Below are experts of layer 4 (counted from 0) of a mixture-of-experts language model. Rows are named router (the router's row for the expert) and show model dimensions 384-511. Each number is 128 + 24 x the weight over its row's rms, rounded and kept within 0 to 255. Numbers have three digits each.
After each expert's rows: a language model's description of what the expert responds to. This comes from a sample of Wikipedia text that the model never trained on.

# expert 61
router:154131167118101187138162092146122124134138123171141132179158085138163098134148158147134165112119138134135128137121114089103126144116121145083109087129128109153104096081124079164116145125126162080135164146137160129126130139123140103144086151124142159104170108105141125124146130109122149087078116147131106119107102129112100091109129136113123139193135137097114161157142140108128120136133
It responds to: Conjunctions after commas. Clause-joining words, mostly and, also that, which, but, where, while, after a comma, plus sentence-ending periods.

# expert 28
router:180135107133143137085132145131120105123124121131158150138144127138093115089096106155136163126108159139139135133118083127119109102182114125123186121156168125130128163106151105119183157145121133100163138086092151130122114081092164124127120116174132148157151136125144114107132132114158142137165165141117116141126147149156096125130143125111109139121126155140183074099115172174118124125187
It responds to: Inner year digits. Second and third digits of years and numbers, mostly 0, 9 and 1 after 19 or 20, as in 2023, 1991, 2016.

# expert 60
router:131160083134088085129167132134102099145154116151148093125135083122116113140100125072104121161099123167109134133138074161136132121143141105122108112139152119134111107113111168140136129122182102118119106136138098174141119141105139127113111132113127118147110159092160100132166151092111132103146095129142125106131119148111102135134136138108140148184129110059166141118083171126129147095140
It responds to: Range dashes and slashes. En dashes and slashes between numbers or names in date ranges, scores and compounds, e.g. 1608–1682, 17–25, AN/TTC.

# expert 35
router:099126118154137154130153129150124124146075115179146074158151155162117155127082147117144144120131107091101145121136144158120116078128143149077150110105118164095164168134111157109114137168122127090139128164154159114155156198121147104087112095119125090119110135138153151133105137109149123120110116158159096106143121167186123118147115090128111085117098142091125125125137091128111123117126
It responds to: Digits and degree marks. Minute and second marks and degrees inside coordinates such as 2°22′59″, year digits such as 1970, and table numbers and separators.

# expert 62
router:121136147086157126108136114141123104146109143146149102110138137133116159140124135159124151072091113154140131127089148136113113120167135162124115147100134149125158144139107169144105162160139112120145073181117123107130150148110131173141158110136122117169144115124169148192122140101119126113106102166112109157154120145151144049173152113114113128089153146157116119089157124099119140155158
It responds to: Surname ending pieces. Final lowercase pieces completing names and words, such as or, on, ie, rid, ison, ler, often before commas, pipes or parentheses.

# expert 22
router:161137148077138104123134099137120095136125105111125142161148069149120153114124167122151127108111157140074142122168118116123101141105119113112132120121128135111096172134182125157118111122158152099134156115145149133159157109104159088142158103150116148142129100118128145091101160124133173135161133123124124139134135145067115109120124119126100111106085143153125138117108142162110085120128
It responds to: Leading digits one, two. Digits 1 and 2 starting numbers in tables, years and signed values, like –1.91, 2025, (1965), $1,097.

# expert 41
router:104130091138116145169189128140115133143164099142125147122140116133183112149095151101096157108113101140140144102135153171132113092100130167079115118090150103132168185123114134099098121151148094138125147148095165089132161149122164149106115123135152087152119119168132130165119105135123171130107129176157134128168099126122098139102098137127112125105120154164082152090171101153124055106116
It responds to: Non-Latin bytes, name starts. First bytes of Korean, emoji and accented characters, and first pieces of capitalized names in tables, such as Wes Craig or Feb.

# expert 40
router:130151135091166156154110118124104105147127109171182097169102140138122129148114132184088120144148093149128133102169108137143133111084077140126133105122147142165138136106154118110130128159102146152137112168130158163145116121090078103162099116129124104102100110112129133081143111150127126129110168138117104118124152150108108117144147135131138156149141158112131154096129141144118102144152
It responds to: Prepositions after verbs. Prepositions and articles following verbs or nouns in prose, especially from, to, by, for, as in refrain from, related to, plus table pipes.

# expert 24
router:148166129168088129171087131126111112167107109155166130148078101138141141137122080138113120099109089138115131127146120174123131154176180095137154106134142111147196133114123083152122107086143105169125115101098119167175158124123154123143138139110117119101089100155154163147127127146140115109109136154141117119117135139120155112093136180105114119151108131142108121113153114145124098124150
It responds to: Verbs and auxiliaries. Verbs and auxiliaries after a subject, especially played in sports biographies, plus had, would, been, could, not, and table pipes.

# expert 2
router:130159125104122128080125105137115189134110121147124155118155143118127157150098117143087146090136115147142122170116119100100105105171137098122142126126127128111136143110138135087126136137142142101144103117104131137114107141115159090121191144134130150174109157099131127188128137077127098137107129150088085149140118147151152075160151163127141147137118148109115121113203105125117112110162
It responds to: Creative work nouns. Head nouns after articles or possessives naming creative works and productions, especially album, film, series, game, season, episode, show.

# expert 31
router:108145126147141136142132162139169127114149112156086131145137117145115130129133172109147136133126133139102116119151110087146118096118154146141149125125148169126118120163176120134116139128144154132141132115181127139188106176138138125158149126097147110118111148134151108124155137122136122117147103156124116119108137131135089113137135125140154126104166106132132145129195132143111116188092
It responds to: Narrative action verbs. Verb endings and verbs in plot and biography narration before an object, such as confronting, persuades, reminds, took, saw.

# expert 45
router:106128100118097149151084130129110088094086115185079085125095126127095122110072165110087150123099109128085127171144112161133117115142104137137118092124152165148134136144106086150103127097161147120125162153098086116142142156115109160098123092177142110159127116136134127107089116101123153098112124098138116139166098129101090131124070127087114122153098132128103175085094099106150112111099
It responds to: Determiners and abbreviations. Determiners such as the, a, its, their before nouns, and the g in the abbreviation e.g.

# expert 43
router:098123124124180150143098136142115123159122137177157107162108119129163122157095108143099108122122094133158166148123089144102124101117117156108113118096121112138101124127079140144119134159132102118124168163115089129127158088123164135140156128117150121129138120096133174137135128138155113121074171134127129191157138127147093166116118121133135135156107146133112145103068147118104129103176
It responds to: Of, to, and digits. Prepositions of, to, by, from, above in descriptive phrases like Tree of Life or Corps of Drums, and single digits inside numbers.

# expert 12
router:149137151131134146162126122146145120128136099182168119165128130128115131082110116131108133115139121128084143128142086162131125127111128175113117132138168123127132114109124132140161122132165128156087098122129150115136144099112154096146085102161106102112096088140129118137102089135175132118147154138112116095166135115068105097117135133106134126117143139162130151116131139184092120095130
It responds to: Adverbs, quantifiers, counts. The -ly endings of adverbs (promptly, evenly), plus quantity words like two, three, most, every and table pipes.

# expert 32
router:138112104145152123135104141138110112112112121106138101110114141139149094118173104151164157098090127139140156106145099157106116121179135121143104135125131134135127125102174144179084133187137099115177111114113121092109171096084124143127109067067155094143074159154147159131121156092141158134145095133112149133151134126138153136117126141086131084085083129163078111162138098115126108120144
It responds to: Dates, countries, name endings. Month names and later digits in dates, country names, degree signs, and final pieces of foreign surnames in sports and election tables.

# expert 23
router:075150123129126123128142175147143162135151120156087093124090150134085136124103158124108117124145132076158145144136159127130088107105134147137109150132172170123098128129149157122121128154124146138130114173130147120125118131103124120161131131128133065147124139148089094113153114151143106122164156139177109141085195123147100122127144110122177106192145140125100138099158117132102153154155
It responds to: Auxiliaries and mid-word pieces. Auxiliary and light verbs such as be, been, had, became, plus odd mid-word pieces and words in narrative or critical prose.

# expert 8
router:127128101125172137122155149137148095122118104094174127106116082125147137140120116063153112120130139131147139122090212150152126125157136145148123132123149144115153137130144125141111139177137126094153148087138114062167167197081157117087174115091149154139106129139126120175155137165109111110131111128165123125131148129136166149130139177120115094097101136136094128132112074142137114141111
It responds to: Infobox field labels. Field labels, table headers and role nouns in infoboxes, tables and lists, such as Year, Country, Round, Votes, Coordinates, manager.

# expert 30
router:132119114120108140145102163133088095155125102120152092127116108145105116098077091067143089141130144147144140139141124150102126142091134159094109138128154157179110058124117113121086148133120119151132149166097118140069157127124137132092120135125140112151160123135124147074110109112157143113155103118143128145140164148136092165128122068156091120113161161122139173086060103091166170152118
It responds to: Heading and label words. Words inside == section headings == and technical or taxonomic labels, e.g. listing, highlights, Additional, described species, See.

# expert 9
router:122103118138081128152123158133151136143101107123104080129116117149166114095091150131131119139142109105116143131134121142150124129094114126163098117110184128161107152151112138144138172115080131138106119143165149154166128141144095182129097105121136117119092138097142130061107141114086137108100105130135125119137112159156101169114112146123147129144164131101164126106121108123129136156138
It responds to: Common nouns and suffixes. Ordinary nouns and noun or adjective word endings in running prose, e.g. body, area, concepts, consular, commissar.

# expert 47
router:141102163123155101131125140148112086122080140127110100111159124134149146147094133129115135082126120136184121133083163127109092098105118196106083097117127145132147136121138141145116133155130133122131082114104121126142137111132157079128093100145132107154160093157136130150129135141144169131135071150117117120143119130150160114170126109134114127137122103146122130080137075136116139142149
It responds to: Place and country names. Final tokens of country, county and place names such as Germany, Northern Ireland, West Sussex, plus month names and surname endings.

# expert 37
router:178157130143126135087085140100100121149176120129140157139143098130087081062121099105171120168132084154176144137123095097103113120086136156110118106124137152125140138153113125174125117151125115170126076135135138111132150140161144059123110126146130129121185107137150135113131186129145125146128084142153113136122106149085108137099145145119108099198133140143170139164084162143118124137116
It responds to: Section headings and newlines. Line breaks and the == / === / ==== markers of section headings such as Economy and Personal life, plus table divider rows.

# expert 53
router:141156140111092158106121133138137127160098115147157165141141106136144072119145156114120156108118094099170144110107153157130114142148139131123132107123160168147132119150152172142086101146140124164103113137102068134137124104131138136106135104112155105133131139129146149142093140136132116153142132183186138132168112119201111145135108099164128113102159134128105122081126140117126099118120
It responds to: Mid-word letter pieces. Short letter chunks in the middle of words or foreign surnames, such as cle-an-ed, stairclimber, Balasubrahmanyam, De, Sch.

# expert 13
router:084128101140103114155144165154158173127109090144095144128094093125071138124137158111116128117174134117136129171155118142153110116111107149133133144131154130125095100162143141110128133142107111143094150143141109136148100118119129166179113131150121115139104156097133113102159136115119097106139124140167128138100139142111088155095168161120169117141143134110131127094099125105101155132132
It responds to: Hyphens and compound starts. Hyphens inside compounds and names such as non-, self-, al-, plus adjectives and nouns after articles like new, first, work, historical.

# expert 21
router:087142112143132163123144130143100124136106087162135163068123106151193151125113153078114127124131076157106138118114129155138085112133109161113100101140142124139149119121078195147104155166120112139123120125112133080095153128155119124104133129166138136162076134132145120141147121146100138111142122152165106098166111117147113121126166160090112126111095136144107157084156102142131093118136
It responds to: Proper-name words, table pipes. Capitalized words inside names of places, organizations and events, such as World, District, College, plus pipe cells in lists and tables.

# expert 39
router:146126117119121140144111125134125112116114133079154104140102099120155137188138107116155148170097163182140120108111123160124138122112176141117137122130144106150123151081150090102121140156164119120125125159115130122134148176123140150119174130116130178126117126116132134147165145167154148155150132120088162137128118133133135144100091187120153104113117138119149147150093128139125120134096
It responds to: Prepositions and articles. Prepositions and determiners, especially at, the, from, to, including away-game at in sports schedule tables and at least.

# expert 49
router:130126066121140150159134139129118083105113101135168102122097097143179162128082150091160130123120154083171135124111158169134112102083098137113172146094138135140129163114136113148103142175117115132152160132140165090140116172124094132094131117148150128131106114145143115116118112169101159091133128132101116092151146150139096155150093107142101095132107160146071153105075087137107095159169
It responds to: Nouns after articles. Capitalized name starts and descriptive nouns or participles after the/a, such as division, affiliated, Catholic, plus however and because.

# expert 0
router:131152082113092099145085162153090119115155096160122094117144146128110129129087128160097143147122106083107097122137094113109108173100119083143097122090131142125122109148079102141213141101129136150156113132127144192121111107123111130136129074118142116126129132107160136084075142117145139102118097137094123137171138134123087135120104081118116121091146123055115179070098102087149169119139
It responds to: Head nouns after determiners. Common nouns and noun suffixes heading a noun phrase after the or a, often before of, e.g. area, members, formation.

# expert 33
router:093134132091088117140152159133141131114099117147148125133063137131134139135097137120125124102160095110166154139137117121123097114088096188080131130118162133142133176163123144117095094149105117098122116123111094124120139154121111101139136155139120098152124130114153108145135133109142113146157099142147100143156136107135115132137127114134106142179127112148108102069154109103132116130154
It responds to: Countries and nationalities. Country, state and nationality names and adjectives, such as France, United States, Japanese, American, plus year digits and foreign name pieces.

# expert 54
router:072112125138161107124136140158124095098119108116126074094060162138129187139159137142140089129145124140132143170111096098108113108135115132103084072147110130158101108121164097106106117097118155136136125162107148069139165153141096124104138126131141109134115123121141142095140137120159191147116140136126157163144171130112120148122158108097144142104147127159122075134152128111093119119086
It responds to: Transliterated name pieces. Letter pieces inside transliterated or diacritic-rich foreign words and names, e.g. Pinyin, Arabic titles, plus digits inside coordinates and ISBNs.

# expert 48
router:155125152109132084113108181141104198127128142087126128136173142145062109201153148080145126152130168138148114110133164145149112186087141161122136149138123123117167091125144121116153129147074092116156152096125139139124146118132132095107111123094117103183153119179113128093159080127171128116103128141143114111138120121125111117102152107113132124151134118131162163167098103161156088161125
It responds to: Line breaks and brackets. Line breaks before headings or list items, and opening brackets or quotes, e.g. ( in tables, opening " of song titles.

# expert 36
router:143127148085145132141166111132166139146115117081130101166089144122120117149143127146112126098119182129146136130078134109104141155113160125148132114125156160122116094132124101153173163115152120126125131121123157143146127148141183119150134158140142163106116139130095128160152132161118151112132152156183123090126167130155106074096165139132117117103085146080105092138181142186186127146097
It responds to: Determiners and possessives. Articles and possessive pronouns starting noun phrases, and the possessive 's after names, e.g. the, a, his, their, Presley's.

# expert 52
router:144155113112111148163171139121107095145124135101145115154130098157159106160136115111086125155148132136105147140103157175133123157120174096133194133114162131155143188120127155162078151135139086140139120098091096136103162162097120148152126159173159138173087081161112111170099134110059140140119133112161159104132168139142132182105127117146114091120057152139126149116160114145095099170111
It responds to: Born and name starts. The word born or Born in biography details, plus capitalized first pieces of names and labels like De, Sch, Class, Threw.

# expert 10
router:127162132131134164148131173128133147141157112147110130121109092136102118135141127115111110129128129126172134129145139151183106112113111115160117127134134143149150106144132164098113148151069148147111134150125093127158124106150087145167111121146132081148144125082141140054099176135146072158103104120145124134144178140112125172154078096139146088182179137131122153084069124092132157122110
It responds to: Mid-word scientific pieces. Middle pieces of technical and foreign words in science and sports prose, like nic-otinamide, dendritic, Mitrov-ić, plus number words such as two, three.

# expert 20
router:107097111089144154171122072139129111133131121127119138119099096141161109120103170117122143140154108137135143117115196187151133162123154212115141108116134125124155118138118147099072136167148095128125105142107143108125128137150176116094131131157140128139119083128121164119095115131078116116076111143164118096181148128156155139125104122116103110131129160159110150131076102141124114099157
It responds to: Biography past-tense verbs. Past-tense verbs in biographies and reports such as took, played, served, married, signed, plus some table pipes and proper-name pieces.

# expert 56
router:113117095135140149161126128128087115174130136130131164124133108144149165126186106140122182088069098159112139121117190149124128129132112143114110141115171118153178178098121191149113113147166113169138141091128090096167145102099157156110139092127120117129099137152147135149155151118082117101160095130135125134105076110117134070124081164112073131111100116162087151126141124114130119147119
It responds to: Athlete given names. Given names and first surname pieces after country codes in sports draws and rosters, such as Paolo, Dominic, Ber.

# expert 3
router:128115092131174142142144109118126123119132130074129106118152139137149124167138100115193133133071127149112140100118129152103148132097151128106111101139135131161185138085125136160132115129149088117149139129125155103144173152129153151088083114124128115115096103151107148119101133165086156136114109142123140133134120141105141176107135133137105096111077126161093133152087136144109091140133
It responds to: Table and infobox headers. Header words in sports, election and census tables and infoboxes, such as Results, percentages, composition, area, Promotion.

# expert 38
router:145134094121171160160074152167127138148145105136129118103108090151147166112115109121139143121140092122128139122141138159147129155103083110138114115111141139136120117140113165168106153153113101144116159114129120086121152127114114177084163126160158124161108138121130136151112155131122102106131106148162134154164110137161153158162121080108145135149164131145038147113116117102122118139096
It responds to: Part and encoded bytes. Raw bytes of non-Latin or symbol characters, the word Part in legal or book references, and mid-word pieces of rare words.

# expert 57
router:122142122131076167158149145132105133115195116172130191164108102115161133160115140150079122084117108148113119107140107151126120108155147153170141100138157129147178169140154174133123127125152128164117096127105121118140133104141141106191151137168117116147151154140141119166171144106110109107132128144160081108177153142146125103142129150116104125148090152125088142096139126134138125116159
It responds to: Name word pieces. Middle pieces of proper names and titles of games, albums and companies, e.g. Bre-ath, Le-ap, Cul-vert, often inside quotes.

# expert 63
router:119122115136159132107144112148126115135137133137136092105077203130108201113120119101184135122114098160135151147085124143112109126124135139083131118114140105129163156137131114141095147172155138126141141113112164112173149134108173150079167126117130100113086122177145134173166174138134132150113106136154140107126094134123140116107151126132091146064135139165101150144138076121124129136102
It responds to: Minute marks and fragments. Apostrophe-comma after goal minutes in football match scorer lists, plus score digits and syllables inside foreign names.

# expert 7
router:082108127181101164094152121088161108155101123157151162122090156149174135092105134117166098153106107125135115135106121178143142107136151106104121152115122153127139102129100116142109108139141111122083142140141180158151133134102110139080164127124140100083093118108130133170133137133133125163133137132157142135136176144168103173126160164138152130111152126162129095135093140155103134074121
It responds to: Participles after copulas. Past participles and predicate words after was/is/to, especially known in "later known as", also named, built, released, published.

# expert 11
router:085104086108202119158151108143118085130098133075128097100120142131154132140134130135170132159136173165149133136101149158132107121120144118136146144123162132120147138122091148126086141168068115096130138152125153100124139157138143152105066109121126076165144139140121152153115117139097135114124119160133120124127120114113149173135136132131087110111109127146089131123110122120146100143141
It responds to: Coordinate separators, units. Byte after the slash in coordinate strings such as W / 10., plus units and heads ending label words, as in m/s, 11.60%, viewers.

# expert 15
router:114092092120168168153151087118125104125103118078123128140125118141149172167133135101150144127086149166140127121107169168119157138148166134114145097143121156106153117140122112141092141154123132118147131134143151097136162156126153123129116125097118141163109091163127130154111132177109144122131156138158112132094122131109160125143150137113072102124073146140095124169122133143117115169140
It responds to: Infobox field labels. Field names and values in bulleted infobox lines after a dash, such as Born, Family, Nickname, Publication date, plus table pipes.

# expert 5
router:172138129132082106111162157105115107166105154127121111098103134139144108088179176161185142114129159131107154159150123098068133133164110099108121117106140164121091176134139157178101125090143104101119122131122156112165141118115152093114095091119132149140166116122117150154161103086180155100103144094130108101158133139105149113102063113099137120152096145133184119164121092149128102142118
It responds to: Table row-start pipes. Pipe characters opening a new row of Wikipedia tables, mostly election results, species lists and climate data, as in Total votes, Ward No.

# expert 18
router:118123099114200151153107130133105121118119116113109109142129137150128129187117148134129150152098117134155124138092149163147111114132110174113092086118126144157146135120133157138112146172156107139098110134131135036140134157137098165091139104156146077158097099107156143127127115147075146101092158172144117108142116139100118124136135110113111111108141142122083143127128099114120131106113
It responds to: Names and word middles. Middle or final pieces of proper names and technical words (Assyri-ology, Tend-ulkar), section titles, and digits in years or figures.

# expert 26
router:134154142083117089114124144140069118111105132135131113148138124135172153116155128160150155127168067100128159152132132109126088109106170075119116115115086100115132122118133161152127083166133165141146171078120127169130081123141105166138137118105120158090132105107143140142130137103124117130108089083091101145158158163085133179146115114107090167137127140125148120117128114105118108118090
It responds to: Year digit pieces. Single digits inside years and other numbers, mostly 0, 1 and 2 after earlier digits, as in 1187, 1994, 2004.

# expert 42
router:089139137140117154103118155151138111132114128099112146143145114139139177143179116150101125164128126118136123151111116091110123166141160096119135116132079139143103141129187152152131119123084131138122133111114164138132094097116110146118095113142115139145155115088154116134109146157086108133117164106126150134104170160098085109114201156142125137085145114138187135183105162152108146069128
It responds to: Year and number digits. First and following digits of years and numbers, especially after a space or dash, as in 1334–, 1963, 3rd place.

# expert 17
router:109138140095128136115148101127150127151124109136138133138186178130099150161181128143108122129078177167160134130109094113097157095123110151115143123122159145165154105121148123102159151140187137182111103140146135103143134105109145165151133114138147106082141134147125132148115169117128142128118164154158120153098118135163096118143099141148116117081153144108158138130141139123114106122137
It responds to: Commas. Commas, almost always: in number groups such as $40,033 and dates such as April 8, 2010, and between names in lists.

# expert 1
router:077134137165129112146138133149112124130111126135108146088106091138152154156163146137105168119115145133101156120119106172110091105134143165101121136100149128153142161133143158168101132166123124136134136145097082066114130154117138143121167132146137089157125110129116125145190122111131127089145138133144128116154129102117131100128134092113151138132111123141072120101153161129106095115162
It responds to: Proper-name and title pieces. Capitalized name and title pieces and stray UTF-8 byte fragments in names, song titles and foreign terms, such as New, Supreme, Kassel.

# expert 44
router:104146146149129101130110165137112095116183102197145129151125097148116158105147165175130128088144125137088130123165105145132129155137127150103148112126104131151152120167125107093105156114157112102147135097115114159131140102125103155147152062141139151118117138138130159132122155127158178112173144099132112142171111134121131131201109133135104144092154112153137139158168141093111103126125
It responds to: Colons and headers. Colons after infobox field names or titles, such as Authority: or Runner-up:, plus section equals signs, table pipes, and by.

# expert 4
router:107101128159142146124128131144062127135088124096131120129119141141138126165138140117163157134076138110113141104102134129097097112158094127131113122076121119156146173130110166165081149141111111145153140138102143058117158122128163151109109088143134103127111128152128152163151124133123138114145128118150124164140102123148162083143126089105086122088111118181081136114120149134098099132158
It responds to: Name and heading nouns. Capitalized nouns and final word pieces in names, titles and infobox field labels, such as Monarchs, Genus, School district, Arnhem.

# expert 19
router:082138128159156118157153159159081143152135148129159138109104108142134128132158139098168130115106070156159145152132107152112117128078128145109115142121114156146142134102140139155093136132122093144160131111109163033109186134092143127128166120115124101175093097176131129125138163112128120140106118140144129118162095122134137105108101127099099109102129134148086152101108103109122112106118
It responds to: Mid-word name fragments. Pieces inside foreign or unusual names, table entries and codes, such as digits, single capitals, Cyrillic or Arabic letters, Sc, Z.

# expert 14
router:124132116118124108157134102148132101145164111110130171146124094138121125161199168150119122091115133161086154169105117130116139109158150170101120092118126122161175092125153147094110139124165126104133135118077112153135125114110157129087105105162144117125132078104124137152136146122089112109123141114128114124107125143160106095136086157124119126124111164083152133132101156195100149128128
It responds to: List item dashes. Hyphens opening list or infobox lines after a line break, plus semicolons, pipes, bullets and hyphens inside numbers like ISBNs.

# expert 46
router:102127111118135170127157129129115156158121129171109172070138152132164163129173161145140127114128151120130168134130119145109104146137140187101114132109138107148161163133169149139096119157135111151155185125095101098145162135128175099131164127113147116137103127160117140147169132092161133126160117116160101115159172135130160109126106113099147104157078141148074103118154089112114115110106
It responds to: Foreign name word pieces. Inner pieces of foreign names and transliterations, including Japanese katakana, plus place names like London, Spain and single digits 3–9.

# expert 59
router:129175095096131169170107166146100123163139083176136111172073111139120114126119085139112138128108116126128148125128154133122138126070120134083128123106135171081137107149117131154116131155108117149174143143098121125109178152123087156141145103137160120139131124128149138113063196154116102112129111128142123193167153147161125148174109080115095110131090143152109139082053077115090115141134
It responds to: Adjective suffixes, scientific terms. Adjective endings such as -ical, -ative, -ous in medical and scientific terms like neurological and dissociative; also however and opening parentheses.

# expert 58
router:120126152146116141172147130127148103135098111102132099164134113139110162104142126136123155149127116111134157149133179114160155118171125090145099147128149092179107173147144125124131145139160124114129090120107125136152139143102124184098114112106152108123099110136152172118107150135151139128149124102113130131095149153157094143172113166128132114131130157100131130169146152147126106095130
It responds to: Space before numbers. Standalone space tokens before numbers in tables and dates, like | 10, November 7, plus currency and sign symbols $, £, −.

# expert 50
router:102112126142141165163157109140135179147141109144145149157081110115143177124110152127136108110113094106177155126114162159122111127148109163125128121133163151164107173089120188124100119131136094136124165131125127099125094143108130131143149138148159139165114158108119109140184145142119107157150114138155107148150136135146143130150126117138137113125112149146072143100130132106154138123091
It responds to: Initial name syllables. Capitalized first syllables of proper names and surnames, such as Sk, De, Sch, Kar, McC, in song titles, casts and rosters.

# expert 27
router:104123088109162180149141140132119135140118118112149161106121116130142106179142096095120134129092119157138142084105144148116124107129109142081149128098154137153188145135121159138105162164146110141137146108127119091141158168126164136090117100121134114133097125164119144170146130127082104132152161147135113097131125138142108095114159184110103107106114130160091126159132096130117074104157
It responds to: Sports statistics context. Words and digits in sports reports and results tables, such as per game, tackle for loss, pen., lost, and score digits.

# expert 55
router:108133115135139158157072140139125082136160122171166097129095137136161129091097102174138153155117107099143154104161152130139116118066141155123113116115157143144138105089161135121111154153119108126156094143111122108126130106152129112112116097152139123090105099113136131125132155128174086116115129128141148162153158136136168108145109153121125109137081139159138128084061125140104141103142
It responds to: Gerunds, adverbs, qualifiers. The -ing ending of verbs like restricting, and time or contrast words such as then, when, before, later, not, even.

# expert 34
router:183147119106150076124188115141156111164075114097145095088144142149090145153132166105154135147117161155100118111085144084112159107127124090165138128161139153149143102148140109125108132121135094109112128119171137122087115131136137192084119173118133129169086105162145106146139113109101091091112142103125096142100138131163128153111157155109135141093130151129147134123103176115131131152068
It responds to: Section marks and articles. Equals signs opening article headings after infoboxes, like = Alfred Lagerheim =, plus function words the, of, his in prose.

# expert 51
router:150167131105139111090145148102164176154140119126068123111142121149157115130140147104138156119145152126160126136120094074123116125166120143149166133104162182093137108156161116117126122111150088159120128143143124153115128115118138103148134130118140156137145199144149111147148077116131143119188169133132103116120123136152129164170165164104140116121151144143130139082168157155118104155116
It responds to: Sentence-final periods. Periods and other closing punctuation ending sentences, plus dots inside dates and decimals in tables.

# expert 6
router:105143128136107140114119130127127123134125135107165148168101131140150125141096112157121138149130120090138110098141153121149142098089141159117129106105132126117122112145168094126130161105148110132116163146152141177181156159122094156157139101133140181108143116141160169107130133153113102137084150134151158108134125129145112150181122116133094106138134129157149145166102112150111094121119
It responds to: Prepositions and verbs. Prepositions like in, of, for, during, into, plus some past-tense action verbs such as founded, dispatched, built.

# expert 16
router:111160119093167146116167144138139137139094097110136134120137153117147088088104145098105169127129093126132107152114088123151127075079143145165108139110118147138085110095115098100134106116122126110094129146090157144093143146101094090117143119107135080143159112153161122128161152129119108112085099152145135133156072108144118153099181143125140154109156146118135155093169172086129153160102
It responds to: Closing brackets and quotes. Closing parentheses, quotes and brackets ending dates, ages or asides, especially after digits, like (aged 21), (April 2021), plus line breaks.

# expert 29
router:132094117148153141117109174128152119150138130100126112168162140137101070123145146134135130154114149073191128152149172128107130134127115133150129115152111104119128107095147105144131132113156123113148176157089132135104126091115087122118141127140128151158166127106134136131142121124178121116094097107112118144108181144164114140127129121110163096131128154123163136168074163121082142134164
It responds to: Main verb after subject. Copulas and auxiliaries right after a subject, especially is opening article definitions such as Mimothelais is a genus; also line breaks.

# expert 25
router:132127114105121162139125156138139134136166106095109071151083087142096185120144138133179134111141144159131137127122161122104105161090133108138094097110161158149106088116103170117100175166126092144122087176105132124141138188100146142175160108154144103120120125122131129167136152120138140110159175144150110125123105130166135128128123178107122116174080129155111131207165124119132133164109
It responds to: Table cell pipes. Pipe separators and line ends inside data tables, especially election and sports results, plus closing parentheses and adverbs like also, still, later.